Experts of a small language model.
Size: 8 layers, vocabulary 16432, 32.8M parameters.
Experts: 64 experts in each of 8 layers, 48 squared ReLU neurons an expert, 6 picks a token, a shared expert of 64 neurons.
Below are experts of layer 4 (counted from 0) of a mixture-of-experts language model. Rows are named router (the router's row for the expert), up (a neuron's input weights, with its number) and show model dimensions 0-191. Each number is 128 + 32 x the weight over its row's rms, rounded and kept within 0 to 255. Numbers have three digits each.
Before each expert's rows: "comes after" lists some tokens at least twice as common just before its tokens as in all text. This comes from a sample of Wikipedia text that the model never trained on. Tokens count by the router's weight.

# expert 2
comes after: ",", ":", " in", " (", " United", "°"
router:100125104103156096077171090163089206098147122114143151156086140114143201208168172153135150201104164087148146136236139146086128141115129128141134116124070144157131110108103147096175110105107104107089122099104151124174144157140139070100103098110111130185134068142110106085147134139144113104085169095147149119193128097157154159079191120146157083101145148093124095160153195131145099099148119136160134101114108103123153166186155088120082099172121144142168186170127167133139142113139170131113150101162091129121103155127217134063121160094147184115141147121155090116135088108089181099
up0:128147154143160121056093106076142112149133094113134135121123074206160087182095122107048125162120102089190101077158132110124133170140133100134149119146078109162159140127174177091152079125106146131084148088133181148131106130087126098132090097116118157180148139154146124204143133170201116108079145122086090085070139074175088114095130125093115200161162184138108118107130118118094136097138130128121136154082084061099151207209117107096135133141113150157155102136120168083146133128132130140115116094130090046136123173123091095128169140110171150101091173132102149107109070101121099151
up1:099101165117179136096126142120076154153137154157127185141048146115130193118167101110068126162154114117129150089134123075169148103114154178207054107093200131196107135097129131097113157118106107135151145096108123113171161057093140149094180123060176111082128125139103101096125097087155131128162124136124124155179152102103108224134169141140161158084152104098157159134104156123121166118179153149152145171134097103132099147137098170120166094162139145112062165164142127082086149199147163126127183104143181113099122127098125117121092148135121078112128077124102125137090045161100132107
up2:120097153108109152123135156183103135119145175109096164153108109115144140144157153208174110156167133167134131086159144112120124122149099113131112119132134095074115128163102120048121132092097112142073114133111108072101137071118142125106132049143124105159114207112167155078100137153138141190202069166062212114158121165171116142155062064114093110126131116119173097121085091122147119207108125153175162158135116086096214124084149161117155111160151134114137131091104127115114146127151145111151118083070172097140083147082072142129127186065157140160150090161168095101139143147139116131
up3:177127167117158120130123080158128193142134119088133133122173106087158137112091168086134205177103118190139171115169106157137122131122120103084121132183147112141142086048039061143169174123080157133143134150146177125118070150151152116116154118108131168212131109149112169131042120115133109126183120173093146116171149156091130121099116076129107117150113152086146144117019101134116145205134110083168146141131128079110158116104105142124057152132152129098094109128174137126108142075132144133151159114150145130130143102116170105127154197124142120144127079122189203125122175134127100123
up4:131109128099115121081121090095084124094100148122146119127142149169098115110093120150112199089125138112092129153091163139098067103118202159132110155132152126142135091110098109100117103107191162126110116110144169148157146089127150152122079120137174081128094170133162070130121114167176112153111105119100138143122184094128148134165181174193115138114136161112069153177102091138152147141177174079104134122198184126186152185128072122097104055150141156102122165125122153170071164146055073155128114095121175132145067178152141197123081165176131120090080113097078105130068095120155138168
up5:126212116110116142107106103120102114098140133042204124155120115123108102103106161153162132127150137192178191127103112090085130101158114144064173120146165089091098151104086153144107147128146091117125131139072115124143118125160138029128124139149179157104089078153150085097171158151133143124127121139128144115147120140112098146113198143146165128125095103092072167122132076104135117105121129096160097095207087095175119113081151120123108132138088138120161055124110156098147146152111222107085078119099149158149116112139110107096120143101100098083095204106146132034149174120063102135
up6:125166126123160091110142129123147096168133088114145140093083169121106083118126115128108144112199197089106153135104157115141127140112090134150117103154137153178079167170124110116109104076120141137103108070114103171162128108165170162082107070139199116080228134088094105179146081128203133118150145126145137100126170167111198131136105087161133110118141168148149159182090103117100112121146167086103139185120129157239100141159104137154121054155104120111091164086094166098086126137113143129114157180146076113112114161096058127146102087115101120116116048083119136141130103078139115115
up7:128133094164179134110106102120126146114098123147167162138150140085141114153143148148145103144137147077157139088148132200083137147146150095132130131138121106112175146137127129166109173164038105154080111095114123100127131156088141176141138164126120125190119152151141123167155148116086156115132103000127110192098135099133107119129176158130159124158040154142084065095142124136105154103100128147141188127170179161112159110159119146210143085135092128109155080147171094135169176121078108131180076090150088174123095126104145134130151095082158219163136082103193110130152119145126157093
up8:082140148102154137128137100071108126130098173088172147151148150149113084147153139141144106150181110105121151171151142175037114106135175146116190128135089083058143085106177154072168161141105136130090105064102130099138126161098076086146134025133071119202193152137142165160088147126085146136047120105097133124091094132115122133130122120110108102087136144111161100122193063110099105094156144151123101082138091174107104090157152135172170159132111117090143122144173124146143093109063133125158117123153112134159201127159148120119163174131143159142081132111093134125084058143116180102
up9:163163166137123144133145155126136150126160193046182137134177134192119127141113155108148153123128116126116141170153076136074124155174159096146161125140065100071131085103135083144171134118136150113150159116148115148095146106123105084216150161146074128193123177125136105162136100091094179091162140180133122132186107163106118112164109166128150120126159157152191080176119127151075159133195059151109071120102166132083048082139145076130066173086151130099123201150095136115135096080163172136126111148150110144136134126132146166116148136209159140127102127105114126107109148130151156190
up10:165120117132179127153164078116073164108098133159092124148112062121100155137182118158139129137110201097125056135146138140149155177143122170078222112074122158146177131112130162127127135098167121125092121143093109117177128164144082157142111131154113147155163116136099154120164142160092125121105103097130099110156171112106169209092189142065150138134139110130156088104142059128160066114195159146097098095135109184141069172138094142140148113160158095130084122188129107116157171169117105109150134198122171144083145126152162078112136111186083191158125145142096118132198094113079097102
up11:115144127138126128136096135195154103131134110127079107118084164150135164120100169113094122162167123160147191138191095090163160149119099112120089137097154086126142166071078120166130157116058174145084187102147193147178105162059101159111168114130134191195158127121150152180064130156096107108181148182112147172142081164155097149123142101124153141102147115117159153118187085160092135105119118086130174101134071059102100130089133117147154104117116109105094102139080090119139105145153191134188072105145085161107195152099190177126130101134101164141156119125158142104072112160145163149
up12:193072178133188164143127114065120111105127141156094071165132157158079112205112095128104113159145118137101156153122117096125137096143101155125155120132187085168142036133162154084056134175106173127118129148130092133092097172164096051070152043136113136190155123086113136147149101132104102123092132115129150113182131153175070125117122075191145123122120105155154172125144158205036166124106107148124132123109096121144163143098143087142121087091150161101128157153110136130127134133129129132096105152132089094149150152118160184137109162119095068131111128136156112129127128174210077105
up13:081165183132134126115139134171126140112115123110150129110137174122120109154135137156183124104094193167067151093117157125067149085145142131078161132086137085121128150062069175095153139141141102117069165140043095132079120111142139073170162076152104090126100145161125142054152115087116178154176112138121120094111100140138123127078204137141160063113131130114114125108153140143150105149130061134137132147119117104134158141197135142104144106140073148129171134094142091152159080125118162160106175114063034123099145126129173181124075135140088208135099182158172139073107107148150108090
up14:132110165109123081141156177102122118106124100182159120153119150075096067135148091099068155142150081083187145085113189117100127180150145199102099112116091100124116093126167131105123139111156158088114138145137191110131153113065103114121090111140146152143193064082151121123167123135165112196103167144120192088094075161126132088090134129172129195121098155118171111085130126107151081154104177159114098180119145109108164109120117121137076131107138141166115140107136130162113114178091105126075119108089138092078083137169127075092137105182216214136112099130077160139109171154116114168
up15:181147176152153095130145081150089179123101051107170160155105163134079124104200130181191094117104208206074177120163139127157114111159140107141133142078115089122133124110072188172141108103129106144046125169083096076167123108130094110097136158149108123099108162145110186127145136186083167151167097122133115097087156132157145097066146150130154089153131110138073058118166158118118112136148116089128149128139137131104093114144155098131144122120146150135197164124165122193141113097120143132095070108079140130141145107141140151131153130155127177116133130132146131073176109106152226086
up16:145155121141167113137152103181141118138132114105097110069155170159134104102084167089116146123148100121132169174179143092134130116122163093176095139164090116090106135061112079165165158091027090112129107056134163142147140158119116142109131158031129137190138157152138093192184100154108094151124144070069134090224089121114107115102126128098121170137119191094116089109090165111137102142141141102146178168144100113090127157155087110165087151140137158118147151162147175158079083107135127133163146115165062089122121106123159086113136110110183137067149132101158186167094127131110167132
up17:155115101113115144137140180091138110139158149067089176098077126105157147152095111120091111139144132108130052109141090139138126112122087160150181117126146170129097138153096164115071115146164146128150106163157092126109129108218157094124146125134069063097140126132120078146111139195125092152097175116149141174115112152108120139083181118097173097122169186255144088126159118156183109148179095133096131128124040095135112149143117122118113150120187159156117165124168068116150114137110147087132121152124048158080152146174070122114104130067121127130135129130071130140140143102155126060
up18:077130135115154044102123114065107114134113109128143127126135129162138119145180122119128103155120177180148138066170117086133126146152157113173167124105047084193125128112157136148185090104175110104111116136092120124206165183149096069154151135127142095179147118105158141135159176136127136117103145162211073101126117120135115129126139148153143207144154115154183089115128086079159117127151139159108115101117120107078120174191197089102133123162133099078217102138152101100130104152151133165135109214143157090169175112147120062101131120134093112132104160123164099123208151108136145105
up19:111157114128105084114111121195114179122147071068099126118060146117124133127134185122161134095139157156125138131206156177168096116148102162100140116118121090180182068190066160163146097105096069089044105125098119096123116145142118062140110149127131125078106091146130108073153116146139131106159130142165119149110121167119127124139148132134145080153141082180065067078146167143107131122113097070169128111128153139188128108122159051154153138134170225106175139113186148132113153142131165138102144118100120200186110117138123145108129193100138122111089155127133116067078134118093133101
up20:114151112068112114126120140070082166110151073136178144113109092119139122106134104133182154065164144150145132109056120069097094133106172155101126108091171111093137125155143091161146079169143115086076124044131184151102144130114110130152096180136087129103144072171121100085144139160140146111093155138149157181100151139141125138098159148090136093151124139106104136080117157078112174032085115136115154107138144169176190117189143100125180136156134112141068124125169128100119170163116165115131209132106162100118138132175140090134047127054123221116116111081104137129119160137109146133
up21:151093090122174134131071016092114126128075184162034138156095095151056062177115105112058169132165091122120157152143143112143087128139184156114155105122111158134108067131123116141101189118126142147149088111102126080148188136157126140073135142063148127139139161139115076117165129106109119148084148138092152126146092132113107191197123117167176161071137152102131141154123093121123102115114133114116167149128126127113106131189133120152128108152091142152085148100073146169161096162135102119134084069136071077128116059073122139128158129158111077152172112112129119139104066164088117106
up22:145116148131086117138118164113127160122111147119140114160145142115131124166114146106079119145063072131140164175152127136083060101119155193178100176173172145173088075099138140097135095201136159113148081167133135124140147161089114130130136125096155105123084144142155091156150078108167100157110151101103170195156165093018102178198189124175142180110154125155126123137030113157156148127122124142145170121106159136096130157174134100146115151087183129084061168166087116161112089127146158140142120118140082099079164125108157183108063179150109087130151171165125145147154122132109122143
up23:129103204122121128119125117177119196145128046127148139079088176141100098149179179139142106161094191122100090142217162137145096102133162161136122134117130142153156148154076169163143108154097138136067107110086121120120152117180124163149159159134094134105160155140082138145122102116072115081154111139132094095046137114157143120117136149096183080142120111155125123088192167132117133125152088128135106159112130184148108109187196077116087090135113179130172183108129061172136125133158166127116104116094089157161151110145126125123102165156133095121199127154135143020142114148122199094
up24:131121196098122147142106191126098114153148103122103113145070132094086148137137142164162128061190140103121104131124099128102094155121084112112116095136104090151085151107177207081131085120089148095116106083102129165061139068151094120119159105150110124091196110063141149118172061155151137118105171147183106151142119091102150138104129130151123071138131084149123137207164107136091087086114129107107147138073180160109106127148167105097163073058162085136104144142146157151155101067148140126097171132153085161108090099134144082135163111068168131181127106137027150129091126097116152111
up25:129123143112120130090099132130146115161125123147157154128217132171148087140150124035092081156133210091133129105214131138080135160108195081134184109179093125161170120134124103097196131112166142143131099130127139139177112110132149171116129153105149112153152132138122164164105157134156165123098082169159131121045115119117116152149191124107047142205209155097121132075171110141141109064143169138133129071090103137109166088123166154138146089125103091098204124104126050076122088109113162142111106155159115108146106152122163159102150147163126165129138140158105103129080120149159151124
up26:135093052149181134152051192086098176096084126138101130091144052171102071113119186159167092138135080191123080132102106103135076170176072085106199124126105114191083171164135158139159142204145105144149120111104141125142168099137114149128116099183136152140112123151146164120180149154118122133136154107188094132125107153119140159179152132107175181072142073129090118096120121115098142114083114146112128150131126109136094108152116101146098127142096121139135089170131194175120189161154093152116056134117148144134125100199116091134099109142098116169148137135085172107158114191115172122
up27:124163154117122129113092077079134129166121078122136137136155145169152146175129145121055135095154122116164127145121131142144111128100147194112091129139160119127124144148153175120127126069084130068129116130164154150174062138111127136126126187127129115163165212138139149183075157120111109134110154150127134195204070111125096121155170055107092134125103124093186138099115117114161091170161098116186190119128183163089179127109167066143132161110154148138119154106140172162147113137142181149109138049118119106148158136116106033117080155193115067185151112172154140174121161092131185122
up28:131137143087181162140073137079159132120111101150125148113136122154168178130110125157152110178071164155149136147088096192212139137120157071105158113133100122103084088166110130040110117123133109111059176153186138138097112132196138105174122064148164118107136106120072095165160067181149162112141113106180101158121120105123141127086067079086109164111100142112155148101083062120132118121171128159110138128107071142055140180156093172126129170119143121137196154146094155104128138148115118116170163117100130044090128109157147173163130156117111078184164132118133132168166155135142088125
up29:129159125091102140117095071127109116136156065123158123100105179116132101131106160167140209059076128163108131177103182127089066121184165129085127130122147132173123067105115144137149172172142150122114104234120107151168133136241144126173056104150177110150124099105105128162105126149134154114138128127081164122157121139081123155131139095107139193187168120095143116133152155164084165149088098159139123128161171169156145148116125129144068145128137168130186119124180122207145083093120140124107134100086096137126095114103170193128135147164089127115106140127150069181151157096148163139
up30:116128057076077106137146103096144127168121122097157094084160134145115119143113168166186119087142120054092137183104126118092121119091164148113119131084147134200134067137168159170099118137154175131147178073125121122072095084160112097146142130131120106157130104111020150133137172116144137141086165124094128131152186103127114093148113158145089154153195122168138122178120178153158092091134179099090157095126138155139141128091127064145135160071131105127108101102127159131139172066093124127120129185143138105095085106181144185145115152088090206102125191149107113118170085176091083156
up31:105123122116123125134152124129056193113128125070066146078076141071135128131155157180143128178109113145109119075138138133126154157162144072093175142118137182159176101151091114171086132119142100140089153153124098167091152100092069125191150166111162091099088127161110177096138107110133131114151084121102134079150158119100127173193139165145156097170159115205120101112167154131160159176127061101110142121156097121165126076133108159127105127127185161155176095102134107132152135135136152141188129142149015191102068107118078133141134073067107130112090172142151128154121063146122144109
up32:154125099153190117126182163163086107092061096115100105161143081168137107134073129088167147105154136145109151232121123125040125142108084093084138181091124099141151118116144111145157118092163087156084196124130130135151139150141128166083095091159143120120075077094117156096176148153124116144118173164151119120153128139116150120163173159105163137088114122110108124100163104094187072141115156111113170129108147183135109072172126122133130113153137113117115150137110236197184210146081109083104155148132137124143072108114109197115157189147127090172130100109120141114094126151145111091
up33:095142162105140141150129171131085109152143080146118152150025161165131159157176123186143151097060143190124132109077133108129103176162140146119070159060122081132136138126102104149095123226130063125116130122062148143145147122119084183180094174103155140131115162113103149165230161179131108159141116127158112117077144110126090153094187140053157183126085124087102142130133148091135131140103119090151160126114165112134125147073093145143097111126129100136186142159147166130102169145148167090113173108071147176133108135116160112118129132178121089178110140150092137103137123184156172146
up34:145130178160156132149091113212145103119162150121146102156117157128105147134110138110152119081100106085098190132096179087111137090123139165125150131078108135141168122134115138163086154105075190170094178144124125120159125171098072118105120105097142081133145103098140109074123138164146119063141199156111199149101083178153085150113155095163142151099115152082118137126142167148101111091105071105160086129150051065113117154138174131125136133139137114167186121106142142148130081106104100101165089122168129170144082158126206096114215107161100138055074170162142139088134197121107104100
up35:119146122071112100133068113165147065150133151091060114164133146126112140083108152124204181101132135129082158178158096099054130145121165094084092131181129105120136163103163108170108106151074132107123129161118138091120118085111098135171111094133113215137172173161140188116078147099134197172120094067143095103092134122132146134160096164106065139094104130133076107122188113118142088118146124165135161124152206123116106148117111099177160157114124115123099105087159085126039083131123115080151128138162111116149100146116126157143126087175159133060101108102110125126075039092133129147
up36:131143119138124069126176154144127139104170091082026153092129102119156189166175125080161092129164129082145153152116192127075168132198130130188103150153066084104129154174171176110122165085075114107119126123115107121158159105132162138117153094130138097146132134116127149143130140194156151140118115109118185092157154128165171092097140100145127095110109150127143133190109181154093151128167124107144127153106091061102139097090111094108148087164133096150116119093129048126096186137120169102123178146083115085088098107068103138123090058153169168116078112122110098135200094090151093093
up37:174123069128133086132131108154107160137174077088157121104174094113131132092107138144169131186128128141093145151078110185101093152107094146116137168182097139058140161181171145161143121132104120179134115152176151135140108193161135129082116080129120130167105127123109195169096125107140138089194129093074155140159136160101149094117138118152052123137147198144146131124078124159111127193165136078138157116163129074099184087121102118203075121091168139151155098091154134082117118072070157125122157129140120085056123113134124123150180156113152162102071136185168156135162171105190140160
up38:096130060179131104139147120118125119112178121128103159143119120161099157122124146111139107109069120174139150131142088148169133089145159159231184161162204127170088085145102080080087161133114104101086103166124130120165153096120125189159113096127134110105083095078053157194101115116129113151139166143116147151163112116125161088135138158172153201065162154122180163139126113065098127149167095165158123162115154064147190156124112126155067096124135166161063132122093083168103086133131158105162148151104097134079098116097166166118073157121149127170143084152130116135125135065171134122
up39:110136124072126152108166081121082100089060133189081117156155157127149125186108140152148110148113092120147163095149186108090196114157169122130113109110135107137125091091151069163135173153141127167113147097119124145152110093114137121179133164144104157146068080092149135066134124133145112101098126154139105109216157146117128144154131119139160124150145107106125146101130098089173213180202167193126069111145118162198071110116128158148163049152128093174139112100107115140078146147128179121080151129151179192174144166155113153134141144139076083099138132094145120128208174103123127171
up40:112143065138093081151149131125109157102087157153103101053143099112155091118129127161139151079079128115075091117098132115106147129106097176115108148130128149174132137159067154128066111162157108107122094144143141179146128179120139124147105145130160110081145090117147100130110144116100095119125144102129190127131176066052124166170116164166152158140176117159153108147104200098184098130210163090125091094115122115172132098156078140165096129114181141126059188168072117148139141102122153143107113174142087069089113091184088104132131171155124117088078161126095132156169091055174118198
up41:072138164112133147115144125157052119118160099116096142116123113145160123150161138150142144133151175114095141101159145158140171148142132175112103127163133121079140155100124120104109095110082122101072151003154150091174104113136139164139042171156087048085160137108137178139183129097122117171087145172136105070164085124120144128157140126082115123057156100135110153182149051065133121109085179145085155066122149119140095187138137123152131131157079117154082189193148124103130131122107147122132099152130180201095142108137167152120137150148076109112116160116118095136148061162139146155
up42:086107141103132095094065098117117094121117117114087108172135117165104149145175136103123140163123138115168158125125134127189160193098101093160178109086088064167162160173081103083181101135098202127120067135096136144184110157099177156100167108100122156165115082137138087156054145096156135200160129140157129117172107143140108117108152115120103083137182121122087150139122091074134122136118147133146108108094071082108168168130113108088169075159125112153110127121072118117082152194149096100141103126139139070162130155170230091131093112139168150168141176115135138107181130161178184134
up43:159147062141153140157067101125135105127148086134137120141107116183064111190129137179164079125095087074133099184128111141104114138142074138122160131128124136102119105086147152093121091094150116116033106134139100114128140118180145126100149080114142061077133114087126126106178163128146115116126087129180149056083078076172136186134107135090070074074169079139179100097180143121141113086113143152158157129112063144129115145063182147130138092125165107153134170152125154129102082134085156077165140160134147112134087194183133149107144181126126076149124163146123132138095122117113212112
up44:071091106118122132115091118103098172137142149140182111099080150180156113157095163248124112128119061110174140118139101196091125086126182184159147145158155114116101168100159155119078172150153101098138184135142083115103147161099117065136091151152188159060105097141112103178148133164143108111161053111126110182109171105156160122130114153071106161161149112195079176135081153132099182138136150124121117084102084151159157114127116121131154176119139125151089123147149119077110186091139115119064160142142159138120126109178095164149103132169074131155099122131114140120078169119169139164
up45:138162141083125140114083095090139126110151131145133134154103123103095120130100138104131156149121083126148151106126105248108111133145195111111129108133101130108109085067166132111078167135129132053163136114103158121107156122121070103117097083116135085107120095083088153046181076167110099145076143132101133141120123192093099091076092102165145000083119152111134073136192084154105140117108080112135130150151091124159151165099133129125143143134095077156110155118166124090128141105071068135163135103144100162074096120052161172130148136121144131164114091132145148149171094108074095138
up46:161157107160135113110148148071180113113120147072120082138094126166141178093147156083117147116163179067176086131153131069126158095136130145198119141115191083111125089137110095154203139154161102114159095151103177151102158078118084114178149096105156078099066116064114133126101116093105107141125178147146092148143155154134207120158103137145069096114148144213094151116122117063136127118109130088135132123130125121144161118112130181121113082160079161080153141154081135178072125117092091101115158154149091195138087122088123167127094110081151151146166126101087109122127106129121161035
up47:085151137143133091123098134127114104142135174089065096168146102185145081160118174099144101137144137097131115177093141147047129092090159134127168110139131074082134146122074129090177144100139107153072117060117085122095098105181160085112109085101118099134054160137092087096141123173141209146111155088147144117203101144136189154142109108196075067105176140170119108155059113132106087155112166139138130113109134084189168104093155169127136073188076159136151070089125128159109153107108099140114182107108129111145134108122141148139133146102137125127177121108147120073140069112159097096